Below are experts of layer 2 (counted from 0) of a mixture-of-experts language model. Rows are named router (the router's row for the expert), gate (a neuron's input weights, with its number), up (a neuron's input weights, with its number) and show model dimensions 0-255. Each number is 128 + 24 x the weight over its row's rms, rounded and kept within 0 to 255.
After each expert's rows: "mostly gets" lists some tokens that are sent to it at least half of the time. This comes from a sample of Wikipedia text that the model never trained on.

# expert 25
router [ 96 109 126 126 113 110 128 153 139 131 147 137 134 141 156 115 139 116 130 170  89 162 141 126 104 152 154 112 146 141 139 147 120  53 144 156 154 116 153 137 155 113  99 144 117 109  95 151 129  70 135 126  68 125 135  97  85 107 150 140 109 106 113 110 137 136 160 165 141 115 141 131 129 110 155 109  85 189 105 146  85 103 148 152 122 150  99 153 110 125 122 157 136 112 118  95 145  93 135 131 132  72 133 122 135 133 140 119 120  97 129  93 147 154 135 131 138 169 103 123  86 130  95 152 139 165 134  99 115 149 147 129  97 146 100 127 117 102 106 155 151 113 106 145 150 191 125 168 177 149 147 150 184 119 125 135 147 113 110 121 101 122 124 141 179 134  99 116 134 133 152 138 108 175 162 120 115 166  93 132 162 121 127  93 149 149  92 117 124 115 135 203 122 160 127 141 129 136 130  94 107 129 159 105 116 100 113 119 154 129 126 131 130  94 123  97  94 134 152 158 122 146 160 123 153 120 128 166 135 139 118 137 155  78 124  92 149 125  85 155 140 100 154 124 164 133 108 161 104 124 106 121 119 128 178  98]
gate0 [ 49 117 140 122 118 132 124  98 113 134 157 124 188 125  79 115 139 144 195 100 136 129 153 161 170 129 111  93 105 112 125 133 103 145 149 125 154 124  89 121  91  98  84 101 116 129 145 117 136 137 119  81  92 124 123 143 150 114 138 152 101 174 105 129 142 151 152 149 144 111 122 116 129  94 123 128 148 138 108 131 166 119 125 158 135  83 132 158 152 101 149  87 147 137 136  99 118 152 119 129 127 103 102 164 134 129  61 165 167 129  86 132 143 110 131 101 134 150 154 130 140  92 115 145 145 140 162 130 142 135 140 140 139 119 118 100 149 134 129 139 149 149 140 105 122 115 148 125 147 173 107  99 153 128  93 110 123 170 121 126 115 147 124 125 186 127 147 137 162 137 110 129 101  89 121 131  70 143 138 121 137 114 102  88 118 192 116 136 115  75 129 160 102 137 150 105 105 109 112  99 110 142 148 106 120  84 102 132 109  92 107 124 112 106 130 105 123  95  93 158 159 120 120 153 111 123  86 131 112 127 140 108 134 124 151  42 101 132  83 103 133 137 110 136 124 141 148 159 121 128 147 116 128  90 136 108]
up0 [138 133 133 143 112 131  91 151 128 141 164 145  75 129 105 130 123 110 113 152  99 113 116 180 130 116 195 171 152 144 133 132 142  98  97 150 124 130 106 125 118 104 118 135 125 127 115 123 114 167 115 195 106 116 122  97 161 138 156 134 109  87 135 137 166  64 101 155 160 125 127 132 110 175 129  79 128 155 135 145 116 103 132 130 128 117 131 156 135 137 175 136 125 104 104 130 134 132 132 160 125 162 157 110 101 151 164 148 152 124 139 146 106 135 116 138 124 146 136 136 142 111 132 122 185 111 114 157  78 114 126 130  53 109 144 113 118 168 114 123 108 111 130 152 127 155 114  98 121 104 138 172 118 166 103 134  99 112 126 134 159 164 194 143 122 138  95 123 153 104 149 129 122 177 133 164 147 147 123 126  91 125 149 119 143  81 159 124 138 152 141 149 136 110  86 185 104 100 116 128 142 158 116 147 136 110 111 151 111 140 150 113 146 148 128 141 149  86 129  89  86 145  96 157 175 116 111 128 166 100 123 132 122 121 109 135 121 143 115 132 110 170  68 149 120 157 141 141 173 136  93 151 119 130 115 139]
mostly gets: " of", " in", " for", " at", " with", " on"

# expert 1
router [131 144 136 131 119 116 118 120 123 165 111 173 166 128 159  68 120  98 194 173 106 107 141 175 109 125  98  99 136 126 102 140 142 114 160 131 132 134 151 119 114  75 155 149  95 129 144 113 130 116 129 110 108 148 128 126 146 140 108 146 111 157 126 135 119  80 111 154 160 117 131 122  58 116 146  60 113 148 129 126 113 108 144 120 133 145 125 144 123 121 111 140 148 104  52 155  79 117 138  97 135 105  92 174  89 116 112 181 112 144 156 130 121 161 123 114 148 123  86 123 144  92  90 157 157 218  94 129 116 123 158 143 121 145 172 168 117 128  85 125 127 117 114 138 122 140  98 106 127 139 160 112 175 112 150 124 134 139 108 124 147 125  93 110 139  98 106 166 117 131 144 137 129 166 124 131 112 160 128  95 129  96  97  93 164 128 115 127 149 103 133 154 121 143 112 136 154 127 140 104 110 158 135 140 146  75 128 158 103 141  96 127 128 116 116 134 109 149 120 162  99 138 137 116 125 120 103 170 119 128 153 141 147 136 186  91 136 137 102 127 134 145 108 133 135 128 126 129  99 115 119  91 141 149 123 110]
gate0 [134 114 129  94 110 145 143 162 149 141 116 162 162 124 147 131 162 132 133 108  98  99 136 167  98 103 119 143  90 118 101 157 139 116 135 148 182 128 165 191 108 187  75 109 118 133 146  91 131 144 117 148 106 163 130 149 159 119 105 132 150 135 125 136  48 144 162 162 112 130 124 136 169 125 115 144 188 150 143  96 129 132 133 155 154 121 109 107 103 154  96 111 112  99 115 184 122 133 131 171 124 101  65  88 136 123 128 128 123 138 137 110 129 101 129 128 125 122 126 117 111 133 112 123 123 115 103  74 138 151 134 123 139 129 106 187 126 169 103 146 157 173 136  93 176 143 144 147 156 158 158 120 133 108 125 124 127 107 148 143 120 116 121 158 166 130 128 139  95 105 128  90 125  57 125  93 128 107 116 150 124 134 121 131 135 135 156  93 131 132 148 138 159 135 100 153  98 166 114  93 150 143 146 168 152 140 130 117 172 125 116 123 129  95 110 135 132 145 139 161 192 104 142  99 167 120 113  99 128 119 128  98 154 120 146  99 132 164 125 138 120 145 136 137 111 127 125 123 143 139  84 104 105 149 122  97]
up0 [133 148 141  92 158 139 176  85 127 107 136 101 124 117 178 111 138 165 191 147 169 113 110 153 111 116  80 119 137 148 149 145 154 123 124 103 125 134 182  74 209 118  91  92 140 120 132 118 128 123 149 121 107 135 124 166 101 164 117 136 165  92 132 105 138 132 106  99 139 174 126 118 112 171 117 143 132 100 147 104  55 154 109 100 126 142 145 134  95 128 126 162 138 129 147  96 138 124 124 129 124 135 128 116 152 146 147 133  93 124 155 120 156 148 132 143 114 108 105 128 129 130 138 113 136 107  71 132  98 110 120 148  73 101 111 121 170 100 131 108 101 137  90 153 126 116 131  82 168 140 124 126 126 108 121 113 135  90 134 133 112 121 131 117 106 154 161 119 169 131 131 143 147 125 155  79 142 122 169 105 141 129 154 107 120 114  71 138 138  95 112 132 119 127 116 134 103 157 114  87 119 124 131 165 152 156 109 149 117 114 172 123 136 113 132 111 110 149 145 104 128 110 133 118 121 123 118 160 133 121  97 122 103 107 102 183 126 117 134 137 125 168 108 104 101 114 128  98 167 109 184 167 111 185 131 116]
mostly gets: " first", " one", " two", " three", " only", " new"

# expert 15
router [142 128 105 131 134 129 117 129 147 139 153 167 113 152 121 108 153 132 143 226 130 161 106  96 154 119 110 120 128 115  86 187 149 109 163 122 142 139 140 123 120 135 124 141  97 123  51 109 125 163  99 136  74 118 126 101 135 130 136 103 123 145 119 109 125  78 137 123 136 125 139  92 131 111 132 126  80 157 138 112 127 136 152 164 157 133 102 125 138 141 108  86 156 131  99 121 120 121 138 170 142 130 120  75  96 118 167 103 154 162 107 140 131 107 121 150 135 133 102 142 125 142  91 146 126 136 120  78 127 169 144  71 129 115 184  86 121 105 102 118 124 138  94 151 126 127 143 114 128 120 149 140 168 132 134 134 157 128 126 140 130 106 150  95 156 122 120 107 116 147 145 156 138 144 100 150 134 170  90 122 191 117 155 130 132 160  97  99 142 105 158 154 161 104 106 168 136  86 131 128 135 150 160 117 160 140 155 184 153 146 122 130 116 111 123 124 104 124 115 168 136 143 130  89  99 137 148 151 173 132 117 120 160 121 137 111 119 158 100 112 150 163 141 156 162 137  88  95 127 122  91 132 145 119 162 103]
gate0 [183  90 113  69 116 120 144 147 126 139 153 148 113 141 133  78 110 118 223 164 135 159 131  85 144  76 122 112 141 147 138 164 116 123 148 121 123 123 157 125 163  89  91 142 121 148 104 114  99 106 137 164 104 163 138 118 138  95 101 130 142 142 122 145 175 151 103 104 137 142 140 131 105 128 140 126 133 163 169 153 117 134 136 128 136 178 133 139 100 124 124 141 135 101 145 158 109 127 135 101 121  98 123  89 125 124 147 129 171 137 137 126 146 155 145 120 124 145 174 114 102  98 119 153 154 154 155 108  72 134 129 120  73 115 121 138 130 127  84 152 134 147  98 129 157 150 125 141 152 140 129 123 124 112 154 143  73 124 145 161 128 153 148 114  85 121 141 141 134 142 118 145 125 154 119 163 101 114 120 143 141 114 153 156 143 167 152 141 167 103 163 103 128 162 104 146 115 163 150  95 133 142 131 172 155 134  98 150 119 143 126 140 139 119 134 133 139  89 139 138 118 124 125  95  67 162 174  86 121 169 143 158 107 138 106  96 160 125 132 103 160 119 150 134 110 139  67 116 138 152 150 136 159  95 114 114]
up0 [188 164 126 156 139 125 118 146 166 147 109 137 135 131 142 181 112 103 101 158 150 149 104 144 126  72 150 134 134 112 119 137 106 143 176 104 178 126 112 115 148 144 145 132 118 161 143 134 150 149 124  73 116 157 107 118 118 139 146 139 116 150 140 113 153 107 146 149 135  76 124 131 128 139 130 156 146 143 108  96 148 134 103  77 140 117 194 142 122 132 119  96 131 130  90 120 185 128 131 146 131 183 135 135 133 132  85 106  86 143 111 136 138 127 112 111 132 116 136 140 141  95 148 152 184 121  89 144 144 141 123 152 140 167 174 128 148 130 116  68 139 109 123 117 101 140 115 163 131 108 150 114 119 152 116 139 140 154 106 142 126 145 175 117 140 127 141 133 106 133 140 103 154 130 146  72 157 148 178 140  97 119 121 124 125 129 119 130 127 121 122 186 136 107 117 105 111 121 119 145 122 154 113 103 168 122 126 113 152  99 160 114 120 108 127 149 143 188 133 177 139 173 127 108 106  98  76 133 105  90 123 157 152 121 111 125  90 132 106 142  86 117 118 164 184 130 129 123 151 129 165 196 145 116 120 128]
mostly gets: "d", "y", "a", " with", "t", "e"

# expert 33
router [103 128 122 122 105 104  97 128 127 128 130 146 186 134 123 101 141  94 151 178  97 130 137 144 111  96 134  99 132 133  96 156 159  89 146 110 108 132 130 172 129 109  95 130 108 122  96 110 114 113 107 147 130 155 118  88 122  99 126 119 125 133 136 146 126  98 179 151 175 123 133 114 127  99 164  93 101 128 110 126 137 182 114 120 139 115 132 152 125 105  99  96 119 110 112 140  97 100 115 150 130 118 114 100 138 116 131 134 125 147 157 176 127 122 126 165 139 152 115 149  97 119 101 121 130 190 116 117  81 146 160 107 108 128 132 113 101 112  80 135 143 149 115 144 137 126 153 113 167 129 152 132 166 154 114  99 106 137 130 140 134 150 148 123 128  76 116 164 139 150 191 147 141 132 151 114  65 148 119 112 214 133 102  95 145 143 192 172 182 162 144 139 121 115 146 153 135 107 136 108 114 116 129 147 115 122  99 130 111 148  78 124 120 127 135 163 124 129 139 127 104  80 158  94 101 112 126 172 160 133 138 102 165  80 158 134 145 110  97  92 128 165 115 129 137 126 141 142 115  93 105 110 122 140 108 112]
gate0 [ 89 109 152 168 133 127 139 138 115 111 136 111 109 123 131 132 139 121 157 139 108 173 133 124 170 127  98  93 205 123 108 147 121 145 109 117 126 121 110  82  83 112 126 157  92 103 113 119 131 126 113 184 148 103 147 154 139 163 190 131 125 130 132 118 147  85 139 143 139 172 138  94 113 116 116 139 141 128 119 157 102 144 134 132 128 103  83 184 156 107 128 116 138 107  91 131 151 125 135 120 128 118 109  71 139 108 145 101 153 103 142 133 130 114 140 117 146 123 108 134 158 148 112 102 101 138 132 134 138 106 144  67 116 111 110 114  93 130 114 101 132 137 142 116 154 118 171 131 102  56 109 169 127 121 147 130 117 177 128 134 146  97 139 166  90 155 138 110 167 137 141 145  81 131 153 127 132 126 117 145 162 114 179 146 123 128 113 132 154 118 120 119 113 130 167 216 120 169 133 151 149  98 152  78 135 168 143 161 124  89 120 134  95 115 110 121 125 136 137 149 133 140 170 122 125 117 117 116 124 123 119 138 121 185 130 124 142 108 131 104 166 140 106 107 135 121  87 140  57 126 110 117 110  97 128 117]
up0 [124 153 126 129 100 119 148 132 134 141 143 123 190 133 158 140 112 127 116 152 137 129 114 175 142 139 122 144  98 129 122 140 102 150 122 126 115 131 125 129 118 128 134 167 114 124 123 186 126 142 114 191 144 113 133 157 221 135 163 144 133 185 133 144 136  92 136 111 114 116 129 127 162 115 146 146 110  93 189 157  97 169 143 190 107 111 142 104  83 182  71 108 162 138 142 174 148 169 118 148 129 138 140 104 146 122 100 138 143 140  96  93 124 119 121 122 155 134 138 127 156 152 140 142 122 115 151 184 166 119 127 115  97 165 135 127 115 125 131 116 132  79 134 148 147  93 101 128 143  59 118 157 108 105 138 125 115 151 127 109 114  99 151 144 169 121 100 103 122 116 120  80 123  79  84 129 119 143 118 141  98 116 143 140 135 165 120 124 143 117 123 119 147 142 161 122 126 164 147 155 123 116 159  95 126 148 106 153 154 131 138 125 124 116 117 143 110 132 122 158 118 130 121 158 147 149 144 118 121  93 114  98 122 112 139 101 122 129 131 141 118 116 101  96 129  93 153 163  66 159 111 105  79 128 168 115]
mostly gets: "3", "6", "2", "4", "7", "5"

# expert 13
router [ 98  98 119 113 100 123 128  99 148 106 129 163 150 137 125 130 126  89 123 163 177 164  97 151  93 110 127  88 116 108 138 155  91 122 110  89 104 113 170 138  91  94 105 152 111 113 112 115 125 143 160 148  52 126 131 101  85 141 121 127 144 142 131 127 134 102 140 152 174 173 121 142 129 111 124  98 117 133 144 118  98 148 136 111 155 110 126 146 143 130 113 141 152 123 118  94 104 129 137 119 128 112 119 110 130 125 120 163 159 146 129 172 113 143 126 135 153 129 104 147 130 149  97 107 148 191 155 121 114 171 155 104 101 143 175  71 138 110 103 135 150 103 104 148 131  94 124 145 154 149 166  79 164 156  94 181 193 117 131 155 137 130 151 126 115 130 114 121 136 136 167 146 115 131 155 109  77 122 164 108 162  98 127  82 139 135 116 130 185 127 159 127 123  97 108 152 156 120 136 112 163 116 164 114 100 152 106 135 147 142 136 122 102 153 117 103 123 111 133 143 125 142 112  80  73 110 153 124 168 163 160 120 161 111 152 121 109 131 107 111 144 136 117 138 172 133 144  95 139 142 104 116 139 121 143  93]
gate0 [109  87 137 137  82 120 117 100  92 126 136 119 127 148 136 160 133 126  94 125 105 143 141 121  99 109 106 148  91 133 128 103  85 130 145 153 138 132  98 133 146 117 144 144 136 145 142 151 123 124 139  99  97 109 129 130 100 126 139 137 118 138 148 128 102 112 106 100 129 151 131 166  92 126 151  86 146 113 147 120 108 132 111 107 101 116  85  92 162  86 102 215  78  96 124 127 106  96 134 147 112 107 203 157  93 153 128 106 156 100 114 138 129 158 134  79 135 124 115 120 117 107 127 110 133 154 155 124 147 137 108 142 124 144 180 124 127 110 107 116  77 123 132 137 110 138 106 122  82  62 139 131 119 132 136 134  94 143 135 135 144 104 128 112 127 153 124 156  89 141 140  87  84 163 146 119  96 150  65 137 140 151 175 169 122 137 128 135 146  99 109 109 139 130 132 191 110 127 127 133  86 108 137  95 138 108 114 132 115 149 124 147  99 134 129 170 139 161 163 149 101 110 132 157 130 133 122 148 127 126 179 145  95 116 109 174 108 134 166 155 148 130 110  99 149 142 123 159 165 120 184 105 104 107 105 130]
up0 [133 113 119 165  98 126 116 118 126 171  83 141 129 130 154 138 126  98  66 108 118 158 115 141 119 115  95 111 128 164 126 144 151 151 136 134 143 116  90 155 154 125 114  81 116 118 136  88 130 149 136 105 103 109 107 143 135 125 116 114 102 117 105 134 140  60 150 140 133 131 122 148 156 113 130 147 147 132 142  75  45 114 141 119  94 152  78  82 107  98 127 171 140 140 125 123 133 136 126 153 137 148 135 127 112 141 122 176 153 125 111 153 136 154 122 112 112 139  83 131 139 114 138 127  98 155 148 105 171 131 143 173 110 123 127 122 142  89 152 141 128 137  88 122 105 130 142 123 122 118 124 159 147 143 119 149 116 113 141 144 127 186 142 124 141 164 121 146  88 135 122  99 122 162 132  87 102 170 142  96 159 137 172 128 114 108 131 159 157 112 131 106 115 136 108 234 123  91 142 130 120 142 109  63 159 132 133 165 131 168 125 122 128 147 121 147  72 131 131  95 134 138 139 112 111 119 152 107 150 150 157 152 118 125 122 171 163 100 129 114 192 155 124 132 118 125  90 110 120 117 146 109 132 118 151 133]
mostly gets: " as", "a", " be", "na", "an", "ma"

# expert 36
router [143 174 122 159 131 118 113 114 147 104 121 101 124 138 123 145 125 149 110 179 133 140 119 132 116 119 216 123 113 118 139 132 126  69 131 101 104 138 141 133 143 133 121 164  83 116 116 152 121  97 108 144 139 158 134 129 111 108 132 165 127  88 132 102 140  94 186 132 182 130 123 126 120 134 152 104 122 127 100 135 124 141 141 146 160 116 130 196 124 136 116 132 107 140 114 159 143 102 133 112 135 143 103 139 121 137  81 154 160 122 116 140  97 156 126 120 140 147  88 132 123 151 100 141 131 119 119 105 122 155 138 140 114 132 156  91 162 119 116  94 114  98 132 142 128  85 110 115 114 172 155 168 169 128  95 115 200 146 112 175 116 123 108 133  84 137 106 140 114 144 195 161 154 147 111 124 150 190 134 142 106 102 125 114 172 140 167 195 161 134 130 171 181 135 142 127 137  86 141 104 132 133 165 118 124 112 114 140 114 164  88 125 118 129 118 123 153 133 114 146 128 114 147 128 134 102 145 114 136 103 170 139 122  88  97 139 142 144  91 115 143 129 118 151 135 122 122 163 115 109 128 137 126 199 117 113]
gate1 [114 146 103 131 110 110  93 142 114 151 136 123 138 136  98 111 100 114  66 106 101 158 145  87 119 133 117 179 148  82 133 151 121 150 150 113  76 120 156 113 121 113 153 150 137 139 142 141 142 159 128 162 120 156 124 135 171 144 131 141 155 121 118 135 132 126 156 160 137 118 123 112  87 151 143 105  98 133 126 100 127 114 127  89 111 116 123 137 139 119 104 128 151 167 114 103 124 129 123 124 122 137 185 131  82 114  83 139  98 112 121 145 121 119 133 121 153 120 100 144  93 134 137 116 164 139 121 166 108 115 128 164 122 154 112 151 157 177 107 143 100  72  75 113 156 109 119 145 150 100 116 145 135 147 136 142 124 165 140 114  99 121 123 151 126 149 174 174 122 130 123  86 104 177 109 148 116 127 126 121 108 141 102 164 131  94 154 153 167 117 128 151 178 133 137 173 172 155 140 137 138 105 109 155 139  94  93 154 105 114 136 134 111  90 122 159  94 107 153 157 137 118 142 128 103 141 134 151 114 104  38  77 135 135 106 170 136  99 103 125 122  74  83 134 148 100 110 147 155 111 138 145 131 159 105 109]
up1 [110  76 127 142 145 139 103  74 170 129  75 128 101 125  98 140 151 130 126 109  79 119 122 116 160 136 134 160 121 114  96  86 105 155  89 159 114 129 113  98 104 128 158 113 131 133 141 112 119 150 127 101 163 157 129 128 155 157 180 102 149 121 132 150 147 137 141  98 106 116 130 150 130 135 119 123 175 133 110 135 132 101 131  92  88 133 130 135 137 145  98 104  87 103 143 100 115 110 127 134 135 145  79 102 161 124 112 154  96 115 162 140 138 118 137 145 119 128 156 120 152 143 128 131 127 108 109  90 138 151 156 115 131 115 183 149 101 135 140 125 127 145 160  81 131 146 171 126 141  71 137 130 147 102 127 141 126 147 114 110 170 131 115 171 146  82 106 130 117 110 124 151 131  87 124 105 137 119  68  93 155 149 120 125 128 123 100  95 129 160 114 127 115 132 131 151 100 121 136 113 109 161 134 114 137  89 149 108 142 160 120 116 138 126 128 108 121 109 138 190 161  75  62 100 164 125 137 151 114 124 119 101 122 110 189 142 131 107 126  89 143 154 183 134 142 107  66 104 139 124 141 175 133  77 129 129]
mostly gets: ".", "s", "es", "ers", ").", "\"."

# expert 19
router [168 120 124 169 133 127 134 104 125  75 119 144 115 145 115 144 141  88 122 176 135 180 144 164 135 105 150 129 144 150 104 166 122 116 147 144 147 132 154 111 108 132 111 157 118 118 103 105 112 140 109  97 107 151 140 119  98 100 145 133 111 110 114 125 115  95 140 135 143 164 109 172 118 117 144 140 113 154 112 117  98 120 166 134  80 124 130 187 134 110 129 122 135  78  91 156  85  99 124 150 127 107  82 147  81 117 126 165 157 131 101 142 159 167 130 144 145 125 115 131  78 116 101 160 129 151  88  92 135 117 165 128 121 113 163 123 164 129 137 128 114 151 101 149 135 118 142 108 126 159 159 159 178 139 142 144 186 148 120 144 164 122  81 132 163 170  89 131 110 127 180 173 162 128 106 139 134 127 148  60 151 103  81  90 150 157 143 140 149 138 154 145 124 147 144 118 140 135 142  75 140 140 126 116 126 130 161 100 136 122 129 114 107 122 117 137 109 135 115 130 131 120 157  77 111 107 141 159 133 132 146 112 110  86 126 104  78  84 124 130 126 136 126 128 120 142 105 142 142 164 120 109 149 152 182 142]
gate1 [153 156 151 103 124 139 177 136 167 109 162 172  92 126 128  90 128 106 143 164 134 110 125 111 131  80 149 126 152 104 130  83 123 159 121 164 134 125 181 136 105 114 133 132 112  94 111 168 119 110 103 118 108 166 141 105  76 111 109 135 112 150 147 156  94 137 139 146 139 122 137 149  57 141 119  96 161 121 114 112 153 126 144 127  81 132 124 141 140 106 162 122 141 140 110 151 116 177 119  95 133 138 164 131  96 127 116 161 135  99 132 138 163 162 140  88 142 143 141 124  90 116 136 116 141 162  52  60 112  99 144 111 148 151 162 137 164 124 147 144 118 120 133 130 121 132 130  78  87 114 153 129 127 129 127 140 137 131 117 144 180 144 124  98 107 119 151 145 114 137 120 151 130  83 104  67 162 149 123 126 163 122 139 108 144 101 122 151 111 108 112 137 141 113  62 119 156 142 122 120 132 143 100  99 143  80 119  98 126 139 107 123 120 132 128  98  61 147 136 136  72 123 159 132 168 142 127 117 150 150 145 126 125 133 158 126 175 124 104 103 113 121 102 134 161 150 108  95 128 138 136 142 146 120 127 120]
up1 [117 172 107  72 103 136 142 142 137 126 111 128 113 147 162 100 111 149 164 136 121 102 107 138  98 145 113 109  99 110 123  91 155 141  61 149 155 121 130 143 140 107  78 128 120 149 117 143 120  86 111 135 144 100 137 143 148 121 119 141 129 117 124 142 134  97 129 143 129 109 129 148 100  81 133 134 178 121 107 123 133 129 141 123 130  77 137 105 137 107 112 137 138  93 128 103 127 162 116 117 123 112  76 146 138 127  92 160 116 145 128 163 130 158 134 109 140 122 139 141 125 107 137 108 151 113  92 101 138 131 147  85 189 101 143 127 131 110 123 163 105 153 155 131 134 132 114 142 104 160 140 156 114 128 163 136 144 130 140 136 133 107 136 132 138 107 144 110 106 105 130 131 112 110  87 116 189  97  79 180 155 120  75 163 127 110 118 157 100 112 115 139 102 109  66 136 130 135 138  84 151 166 107  86 119  99 125 110  98 137 135 120 133 118 131 116  52 160 148 150 108 108 134 156 202 145 148 140 145 168 133 143 107 136  92  98 120  77 112 118 153 121 133 107 164 151 122 116 185 157 175 139 160 114 117 128]
mostly gets: "s", "ing", "es", "el", " =", "is"

# expert 30
router [132 101 119 150 127 128  95 133 162 131 150 177 129 140 156  96 135  68 170 157 119 164 108 117 128 103 137  92 186 121 103 134 140 124 184 119 144 109 142 130 134 123 115 150 106 110 106  93 131 140 157 112  99 110 123  94 106 119 140 119 104 133 139 107 124  83 119 153 147 103 117 168 135 107 144 124 123 163 139 158  92 143 132 149 170  92 168 178 111 145 144 103 144  89  90 126 100 105 113 162 143 126 156 167 122 109 108 128 127 116 131 122 138 101 125 174 146 131 134 142 141 127  89 120 143 200  92 115 133 128 158 120  89 150 154 107 157 147 117 131 141  85  96 116 143 123  97 141 127 120 160 134 178  98 114 156 145 116 126 152 138 125 120 142 148 146 113  97  88 149 158 109 167  95 114  71  97 123 133 148 139 111 123  89 143 125 164 100 158 135 144 164 140  89 123 141 164 124 138 120 131 136 168 121 129 140 157 131 151 136 120 126 120  86 134 135 118 130  92 138 117 128 180 126  85 111 122 151 154 146 177 130 141  94 115 109 152 145  98 153 146 107 161 151 131 140 117  69 129 147  81 159 146 137 111  91]
gate0 [144 129 130 139 144 130 100  93 131 146 127  89 123 129 142 114 132  89 128 127 143 142  79 124 150 111  84 120 153 152 140 182 140 161 143 143 105 116 135 131 173 149  90 148 136 162 128 140 123 120 146 114  85 133 124 176 139 114 132 156 130  96 129 133 114  90 147 165 145  66 130 125  85 124 113 147  79 114 117 119 158 132 125 114 146 155 194  74 145 118  86 186  92 115  75 125 128 120 132  95 134 100 102 148 153 126  83 146 132 138 149 104 132 107 129 131 131  90 129 144  91 103 118 117 174 159 134 114 121 145 125  91 161 154 164 105 181 124  77 171 180 119 120 114 135 135  99 150 116 108 146 103 128 126 141 132 126 128 135 127 100 150  93 128 130 142 142 135  92 134 136 120 130 128 137 134 123 121 125 142 101 105 111 107 143 117 101 115 174 117 136 174 205 101 111  99 126  92 141  83 112 112 104 144 123 127 101 134 133 123 110 126 132 111 119 146 124 146 123 167  98 133 154 120 140 109 125 132 128 119 137 143 181 152 163  99 198 135 114 120 150  89 156 102 106 126 124 141  97 151 124 157 133 168 126 113]
up0 [146 140 145 133 102 132 122 133 110 116 114  77 110 123 153 109 131  91 150 155 151 157 101 183 166  99  70 135 136 171 113 127 179 175 122 155 125 134 127 136 171 140  98 119 142 143 141 156 113 104 142 132 131 156 126 127 151 123 110 166 138 104 124 143 137 158 134 119 126 124 116 107  96 112 135 133 124 112 112  98 171 123 125  97 129 115 152  85 125 106  96 162 123 103 105 119 136 154 133  95 128  97  97 148 148 122  98 170 117 134 149 107 122 108 127 133 133 114 147 142  95  97 115 138 134 120 138  90 153 128 120 135 127 103 192 134 152 131  99 133 144 132 154 139 170 137  91 141 101 118 144 148 109 119 150 134 127 159 129 127  79 112 115 111 113 149 155 170  93 135 123 142 126 129  97 129 136 131  99 151  58 130  82 187 148 137 112 128 126 115 118 134 190 110  93  76 128  94 133  79 138 156 118 148 128  90 144 146 159 114 123 115 112 127 125 154 156 161 130 152 104 155 117 139 133 104 109 102  74 147 118 104 139 150 164 131 193 138 129 142 156  94 106 155  85 108 132 128 113 159 187 129 106 155 174 136]
mostly gets: "al", "th", "or", "an", "%", "ian"

# expert 38
router [151  99  91 130  98 116 118 122 174 123 105 109  96 143  84 135 126 110  87 133 146 155 158 117 136 135 169 107 153  75 130 143 105  99 148 108 127 114 176 135 149 124 130  98  98 159  88 155 126 166 118 157 144 142 135 130 158  90 160 121 113 153 114 149 142 109 142 181 154 108 137 140 131 123 138 129 136 125 128 186 126 131 133 174 133 113  96 132 110 157 109  98 144 124 131 114 114 105 132 112 132  71 116 127 129 110 118 123 164 113 163 146 127 126 129 158 144 148 150 137 152 151 109 169 171 147 156 155  94 171 133 122  96 142 117  96 127  70 140 135 101  94 126 149  91 111 131 109  96  94 146 153 167 145 134 147 165 167  96 137 103 126 163  83 132 117 125 141 123 114 121 125 164 140 161 109 108 169 106  76 154 115 148 125 144 165 142  93 149 153 145 155 138 152 117  98 121 128 133 144 136 146 134 104  74 139 112 149 138 140 120 129 127 118 128 116 163 140 104 112 125 127 121 130 148 113 153 123 153 101 135 143 161 121 107 131 127 113  54 191 147 108 173 126 150 135 147 158  79 145  72 132 124  88 117 120]
gate0 [110 136  82 165 113 123 120 119 120 130 144  76 159 115 161 124  87 110 135 116 122 131 111  97 122 159  80 145 120 118 122 101 178  87 148 152 131 118 139 158 135 144 137 134 143 135 118 132 134 141 143  84 131 141 134 105 143 119 102 104 136 132 113 136 131  92  98 185 122  93 129 129 110 108 110 153 155 127  78  97 151 145 135 127 104 141 141 142 132  54 146 178  85 187 110 181 154 122 133 109 139 143 125 167 131 113 105 143 144 153 143 126 111 158 118 132 122 118 105 111 100 148 123 140 134 142 132 156 156 130 126 168 157 142 136 185 144 180 143 103 118 129 137 138 126 174 129 148 166 123 127 101 134 118 158 142 170  68 131 127 153 161 120 116 183 147 115 120 149 112 131 163 177 137 171 176  87 146  84  86 149 113 121 127 139 125 103 102 137  98 119 141 160 148 144 124 146 162 101 127 115 135 115 130 156  98 155 129 129 152 105 156 119 142 129  85 121 101 143 158 152 138 120 135  95 119  97 112  80 132 167 151 115 119 125  81 106 150 136 131 133 137 118 147 109 121 117 117 129 115 126  89 144 184 162 122]
up0 [125 141 161 116 137 117 155 157 178 146 107 152 148 138 110 154 143 140 141 136 130 104 113  94 110 116 131 109   4 129 144 142 131  98 122 160 162 133 129 158 131  82 128 125  90  67 139 165 126  63 141 169 150 136 121 158 146 138 141 132 120 109 130 139 150 133 115 126 135 160 114 123 137  99 135 126 144 113 101 157 136 119 139 120 160 108 109 129  83 128 105 144 130 146 130 106 105 113 131 112 126 138 124 184 117 121 105 132 141 141 174 144 123  92 118 147 116 131 115 120 107 116 126 134 111 157 170 123 143 129 131 140 204 134 139 172 122 137 134  89 131 163 120 119  87 136 150 149 150 127 131 105 146 135 152 122 144 142 136 136 145 114 107 120  65 112 117 119 116 168 131 109 141 189 148 169 124 140 161 137 137 126  93  64 149 116 101 119 122  92 133 136 130 129 164  98 126 128 119 142 128 119 138 120 130  89  91 141 114 143 114 122 121 135 118 142  94 161 120 156 165 149 143 134 100 122 159  92 151  95 158 147 145 112 121  98 125 123 162 131 143  81 143 110  59 134  93  80 154 128 100 130 111 135 103 115]
mostly gets: "0", "1", "9", "2", "8", "5"